{
  "n_layer": 13,
  "d_model": 224,
  "n_experts": 40,
  "experts_per_token": 2,
  "d_expert": 160,
  "d_shared_expert": 0,
  "activation": "swiglu",
  "moe_layers": [1, 2, 3, 4, 5, 6, 7, 8, 9, 10, 11, 12],
  "router_score": "softmax",
  "normalize_top_k": false,
  "routed_scale": 7.33,
  "balance_loss": 0.00623,
  "balance_bias": false,
  "init_std_router": 0.0261,
  "lr_router": 0.00146,
  "n_head": 7,
  "n_kv_head": 7,
  "head_dim": 32,
  "vocab_size": 8192,
  "norm": "rmsnorm",
  "norm_place": "pre",
  "norm_eps": 1e-05,
  "positions": "rope",
  "rope_base": 10000.0,
  "rope_fraction": 1.0,
  "qk_norm": false,
  "attn_scale": 0.177,
  "tie_embeddings": false,
  "parallel_block": false,
  "init": "uniform",
  "init_std_qkv": 0.0251,
  "init_std_o": 0.00493,
  "init_std_up": 0.0251,
  "init_std_down": 0.00307,
  "init_mimetic": 0.5,
  "optimizer": "muon",
  "lr": 0.00499,
  "lr_mult_o": 3.0,
  "beta1": 0.9,
  "lr_head": 0.0109,
  "grad_clip": 1.0,
  "warmup_steps": 200,
  "schedule": "wsd",
  "decay_fraction": 1.0,
  "decay_shape": "linear",
  "final_lr_fraction": 0.0,
  "batch_tokens": [65536, 131072, 196608],
  "seq_len": 1024,
  "doc_mask": true,
  "train_tokens": 546100000,
  "steps": 4499,
  "dataset": "wikipedia_en"
}
Below are experts of layer 8 (counted from 0) of a mixture-of-experts language model. Rows are named router (the router's row for the expert), down (a neuron's output weights, with its number) and show model dimensions 0-223. Each number is 500 + 25 x the weight over its row's rms, rounded and kept within 0 to 999. Numbers have three digits each.
After each expert's rows: "comes before" lists some tokens at least twice as common just after its tokens as in all text. This comes from a sample of Wikipedia text that the model never trained on. Tokens count by the router's weight.

# expert 27
router:509517524503489438494509503500459526473520545459540456491474456505513494476465444517475445545529447524516531461439489498472495460517471511469488504491486480527519498499502455550481498503491489500459472521501502514479487538496494493484463510492515521498507498512503482497507519508531519527516529465486492485500513539496537513511540507513533537540459507478500495535525479436516486497489499508531516532509512483481508525483510477477516509465524456525461462499494509520510500536464539546520493476484496518500490480490472505557477523525513479530480480482522529504492499468504472489497525476538486489520475481510436473465463469465516474509477506486461492499523486509498555524519
down1:516528494481475509460508517490502504493481496491465496538499480526497457529539513519500472527542494506473491493523480447509466470513513506449490503518509506530532484514505530506462505497518504523490499507511513544521494488480512492499545502479485507519522520472514464485496467456487504471521517528538446513478506511498537439522461481470508483522439496515488502496521477512496455533536473500532553503489464496497514512462540469515504523489502493536493458488485501524451492511525528503531492526491467519466524538548497541504471554527491518510522522540494471516503534526492547503455506478514497485520496507546489507507511476551499490450499426547511520439501484469505520500492
comes before: ":", ")", "–", "″", "°", " September"

# expert 9
router:513491486509494535466505528464502523484476507476517480521488524473478481472496486465516480538532472475543507524506511493476542454514466523503512454499488459486507475524467457509482558523475484513475437479500516526481472513487498474526478455510497515508547485531528513491494511501466515520483554489527484497506491463490503514488458520545483498534518517469511489518535504454491474531485553499484458518509508473496522536514503498541498498467515475520464522476530512492505504492498525539500458485492493429516478499478523515555512506532481539464539508467521507499485492462499496475497468471490448521536484441519511484468499490478520486451480487516545503496520501456521528517482
down1:515542481481487526481460497509527500516501458513508418492505480486466505529491511516491491501513464500460501484504484505508487498525519480489490508528484508539477549501485508522566524494485543500513517498471467507474484423510464458438508486522533482492502494467513464499521503530512553503546476519537513507509481466497523486516438506508482516519483485461509479490506521526488506467498488445500513498482504479493492450499462499511512454496528474505505540497512540504499478519526509526476500479491463477494459534532533482514452436474514503528520507466460495510487548495469520519521533490480509510482503502505540451511488441497491466539469495483473484495457478510497481498496
comes before: " |", "°", ".", ")", " (", "′"

# expert 24
router:537503514474509481468441530492504521469504483478494462490463510530491510505478484457493479513450503477496491503435470481499488486516465482512483550504452517525538552486493466524549473521486555485523500470517547496496500512477466494503493466504488496475477425489517488483487504492494508500504497487494510474509536557516512478521547538485496497497463488532494490517498485448480522468503476509525505476491455499525529512482496517509540546484484484462465478521482479536486485532530497508535468528513481489504453509486453522557466505491531513534505515497551459502488501486520493516525515485494484493499456471492455476515471467498509488538513495469506523462497461471520477515524
down0:459490478500516541493511491476505498516472530524498553490473488487516530549512533528475498509502478490505493458480523479487489530501531487523502538519502475504473475459499501491485513489519469511451528483485472510464518543493457478485522435494484476533527462496482496512538462501521435501497486502497522476558440491520520522519520501548497556501512488480477524473490537496568449469507519509550486488488466486540490503506519443505517461525529518530480524503543521526487554464578532473482519519487481504484505515521536509486497503525532518499510518537503516471523504516489497517496533514469495479526479480519496522481517530482499508517496516541510517491485500493533482495506
comes before: "-", "\n", " Born", ":", " ", " Location"

# expert 37
router:481498513506502448458516533542508508500523452532452519466502497508506473527472512502531481504552432488509513523515484497462451496523506507488514511531481504497477464514502528499461478492518526500518492511493520465466523510483501486504485503488522542502521491505524517472472486463480488512499533517494542520486471432481491527513492523463494515497501470532500540511490507469488527484478462474540515539519476458493490496498490514487533531464469535544479522491466495445521483487520492506464513510474468546518509517508505512456495450509499507469498495499513497499534507484467490473510479461510495471502537488516500477515540476458458492577475508460520498529500448453466547521490
down0:490487466482514533470503551519493461511511536532490526512522516523505502504452458465490478520513556522504488485495454498528484436504532482495494500489519518482542496494529517499472520467559503498538562505570524478505524560500497488526488469483512520488491510527499538524508496464490554501529461495482510514525516417476538523499506484474514502511553468506533539517516517508517480479477520505487512514468513498488534521513513473458530509518528493506565459507504496518506463462494519513506483509478520505512515500518526523527513490523524482504487482510531522535542488520495511460510532538502493543501543517521516503519486481488469488486461485512469485494481484505536509461514
comes before: ",", " |", " of", ".", " (", " in"

# expert 29
router:474515495530489522487509521493489483538501484505501511527442480506493519482510530505495528509551444466508488518518493525447474488507518503465533447484498467476503487511469499455455550492483474490483421513493500514497511468489515478521465511477519474473522538551508493521468508499474497552528554515497466494465512474448547530500491514531494451502473502506526457500498525505460483530476531485476511517479494531507493498502475472485490526472521537524476519482497499490495546499493522527514497472462491499519526549521506521461472505502474536428504509489478507491492483495483531481508517484507465510491545500502508524507517490547496504477466538513515504475493468443485538534475
down1:498478479525496494512494516477497500486504532534499513537480516517487570520495429490502508538506482526541453506482489536516475494472499547475518505506510508517515551492555516494480489498523509492528550489566514538504519517504510540527523546487493492501495515508515488504499493536449512468495511477531478528515500499514494470439527527471451501517529479503554491466456513475476471461501529508459489493496482503513504501500520495526462536519488447495527511469500469488509521487480525509539504523490508465523500545519481532538495469505481493514561517509458498526528478487499497465493505488512442490446536498517507521527467507514533478445535495503525495489519508532511535494518
comes before: "%", ".", " |", ",", " (", "000"

# expert 19
router:532522505466519528507518490500457497483503490533529491508538477529510486523471513486493551523508478522538501507501501553476505482536470530523517488464527520474495503476478514504485511535507504485501447506473460545532514444519508476475524466509482491491454504533501514535498525511520494502526475507513529544505550540530495491445485532454498505465512518527469488487500517530504473492521510464479543516499457485508499531530498422532518522460506471497535527495522523463536514463542544537523487515486481501478501505488562500532476515505477482489493464492499506515494496497501516509498483487498530511471463502497559511479491491499457504487485495485470503496550526499449480474564
down0:537550509548472473482486536516478485496566486510484494494529461507541477482498515566518500492507495517519491543493488478543534533552545541472531518506489523485538526472543475493505520490509506502511506504507545503495529496507501490489486508466455509512483547496496542500461491521502508512513477510511504467516533501513464502496466504479474515510538485515539517478499500510465480467504537488497536474488436498438490520522534435482507504501479503452532520570492504506449547486507493509520499481486495508487532503495517509492489509478487476520498537496469504479488456462475507489540500506477432515477494511498518496529508535483501523500527530497499462501502540532523464505526
comes before: " a", " in", " to", " by", " on", " as"

# expert 20
router:476502504546540508513531498528519492538480541491483483521465463518486508521512482513529499447450545527477512483499509531526558521469506479540483509499511501509524528505480509472487523488512473501490473496529486507506492461479486505479501513464493478490466515476495506493566507436490467501518477511507476494483518536503502517527486522526533461485482510495553514537522479530481495488498492496462523477501434505450477501471474432501506503515491497447533504505500524494489542513562485520494515477529526531500519498525491514546523475554511452506507500534474494485522539532487473491508509504508512509493524475537500500489486553506472514504536510498510476533550534541477492488555
down0:500486492527525486519499515497483513507517489506499533489522520527518467505489476539522503500442490485508522454475493505510470543529483496496488510546476501491527500551433483512538529525479523528487534500564538450488495519514492511492503533526489541503513488480497498508509485500523491502490530492520539495502506512505482521477511528513490483490527530540533483462546501494531455504484518528506514482465459509505469497500479509461488544515532486505464505568490524501453498483523488488498534489527496480559522455492472553491469515482530450523474480483488490464521498453495465494517479493505506505554528497471537472505473497495472455526486520522491555440474484497491457466510
comes before: " the", " a", " his", " this", " its", " their"

# expert 6
router:490504506515516491543521521467518487489468476516496479480499532506474491489493495493503458491495514542485508473524549464479496518492481499487431472499517500513526485500519489465476506463508503479480541512487484499481463535465472497508543500486470513477447524490524497503498491469493512534518506456508522512483495481532506488532543534508513534545446520562510468454468461454481478514509494503513513482515502514501495522517508500499457482509486488543535504515447509556455538495497501559504477489528500493501474511496469516472477482473496527458472503502458477446487520507513484493551499495508507518532469524474465519510460504566527518523472528488525525518456515485491453541525
down1:530499520488500514494530499498473527510525472475485487521515532491507496563522483489502511517493484450460482458498527488508532491511478493498492507501465474495507517505498527515500436481504518502504500505532525476507455507496510483541501505536488531488470481547508546558444494533541470512512497525495546510504484504489515466494461498487478537509491524516487512447512504485541473483480481484496458463513465533531486532510515486523526498529486451485513503579528462562449550521465501504541504496476531466488528494453512472522480496488523511495470522486518483487490534524480497516451487472477511489473507487449500523473546508499511473451480523494491502513493532490523460503528
comes before: " ", " 1", " 2", " 3", " 0", " 4"

# expert 7
router:536503486494462485488526513503490488441518468492491540497550490494493507515476514494507516492521491497514515535523501465510468486510557515522525499519523470480557534507451502460491489498488443514508459490489517503486480539472508500511524492494433557516455502487549493471516484468479548486500537522542507516494496448489506540532508542489471508481461447529512490522480500451468523469508469469519514510507479497498504479474477506509482496486457532514485536501497501496525521474481500530505496485513476453498502492507490505523491504473484501516475475476463512529490513492497463513483530476478461484502510493513463508528524548504481486459528491505541483518436502520514418531474
down0:534456522494491477545521464547522518526464474524523499501471468518546551525497529502513503519508460513500519489496510502523514500503512502556467440472490488545514523486453502473497482493510460517522507505493524519461494503468510503502515548515521466509516497477523510509543517482506503505536495525505562501496564446496481532523463500519496510503542531516504542509504502472529507478517487446493486480497577505523497529479537502457504527505488467541490465537515516542541479506517462540542565496513508473507531470511463513500500505490449531492505498508485506501511504498496489516507450493497501533491527490512498489498498512478461527487506473503495483489499530493546514461463
comes before: " |", ")", ";", "–", " 1", ":"

# expert 13
router:482532493484535522480504522465503480512535483487509511506541521496512477485529522498486484561501497488497504519449481533515506498481496484533492518462510504525493488498511500485505506529537529503494507467473498518462472497543523517520500534551492493483571493508505482512544477550510522523540504537501499504535510510502523470520522507479497515476460465515528454526485492457495544536534451500487499514506502514469515472470471507522444473517526566528488504513536471480516494498468483455474515528506505472477521470529464492493454513483514530522548512521463558543500476530512493535468479489502513470520543490527531430497494515534483519483492490510509502498469530537533486482480
down1:505491522468464465508530502484505446523493519501449507506478497478494514518540465469468535467486471507480481507508479520503496501499508523478436489494532460424466519540472534509473516530533479522481474448498485514467486476513533490477484499530496490528496469483493468483496520464507487522527469488533533484477518518490500499508448482510478508477486514495470537462510509540494490488488452514488527508503490506527495496494473508446487515480468482517510514517475531519553525494495552519491500498497482513568480461483483468504535448470501494460513486453493502482483452534550499474491496539502511515489528535501450524538508476514521494481471472515503492500503493515537447480471
comes before: " |", "{", "u", "i", "ille", "é"

# expert 21
router:473510536548513466488538498514448494488507540475478527464497445518496496515457492466513491472469534524489530460493510523503521501534504482523478495497477509512513529493445537498476497494496476529485494515543473474510491530498519537510530507470444523492466507537473474510528491461510500505522502489492487497514515527532497509523524502524525446502489517489501520546518463520494506494468459528458532454514479540510483502518472472478508503489496515477532479515507535476497540519554487491491503475519523512495475498511468499537491454460529473526520466521481509448508508560526453503502495492501526531496511527506460468536464507455482473540487504506488478504526541527443469508525
down0:495489514485504492489526485491499513503526528465467508524500471492493495506531515478488494511480490501467509528535490550501520468504507520492500450478479504521519495495510501512500535485530485471457554522509515521446532551483522567498510506540515502490517476514490558501499471526528477469495458482485498534517512497481499465486486495520517515491528485535485491499491521477449494524455486522465508517476530542495536509535496510529508477504522492510527497480494553541516494546464521522506459443518517495512543499471496519523501509504512554483468477487497491479525489465503466530389518469519490513498492445527501484548504527467521546525534481511491467495472489495511504467479
comes before: " the", " a", " his", " K", " S", " C"

# expert 35
router:483498466489507506481508447464498481485519471511497476524507533483436481492480487463463457499486524486496512472510502530448501527503465501554431495490511532549467541502538511484500517488529532504462477526488515528507530514464469494511555521464560469524496508513536516493552489489462497524505475522499496521515516521496534529474530511471462534518520513520475525516529484508512522501470522513524531451503477554514485479460544472483537493532495499539502514511476492539486484480521463508493515467501515522482478528502483524483461464517516493444520541494502499476492472467484509489528500523489488521538501482489516523476453512521491550507473529488496512504508517494512485515543
down1:515539522473466504484476489499496505504499527484476536515438477508459455511513471483504520504560524461541485498470511502523476517556499484498508500518482531485484474512524468545505470498520491517507462520485503512485528495521447498492499529533535530475571511494492508529509487556506509500484521500537520509519475495497562536470458459493514496497487510480503531472476518533492576489503522533522514519479502488460501463553521488489473501515543448482511503490488441507533528485497544466486504511509509483478505492475538486488537513515479508533509520497492477528550520521505524525483497503531504488507452504489516541524512522440492491500491484503475504511519461487485447496516
comes before: "\n", " The", " He", " In", " It", " This"

# expert 10
router:483484479521526496508486492527505489502478520527508491502473483527507524503521506493501534458482531535467529540499494530495497505516503480512497508497480543486519540504495525493481529479529502498479434503492501512497509473525474512489544507520476506501503508496493493508547501506501488487486484529493503494468551515535530504515459532489480466494469471522528521506517512522470482494492508495480552491477437456475525473474475445475516511474532487485535491499505533430479539515514468491497518427540526506500532512519496513480507474493533437504525452508491513485502531480502488498553503509533487497528458514559553527521478541484471513545544503529499521502546512569475513485522
down0:537511527492532522483473471456457485496466536545515520472500488484521463511498471520506521478513519476509495531532525513495505487491480506515521486521505556485482471477507547469493535486525458497487556491506486526500491533495506516518537521520487540468479477522513502480517511514493459460518515487500552529479494535490483486522510498533511517454455445501491497480490515489486490489526502491502459505541549528486496516550526545503541520497520487442524519530460485461504530504537513499538500495489495531495481507493489480468540471490459528527493488532436475524493514474493481533498491490534485508538504491468535524478499475450521469480477478509475527504484495505489419521509
comes before: " the", " a", " to", " his", " that", " him"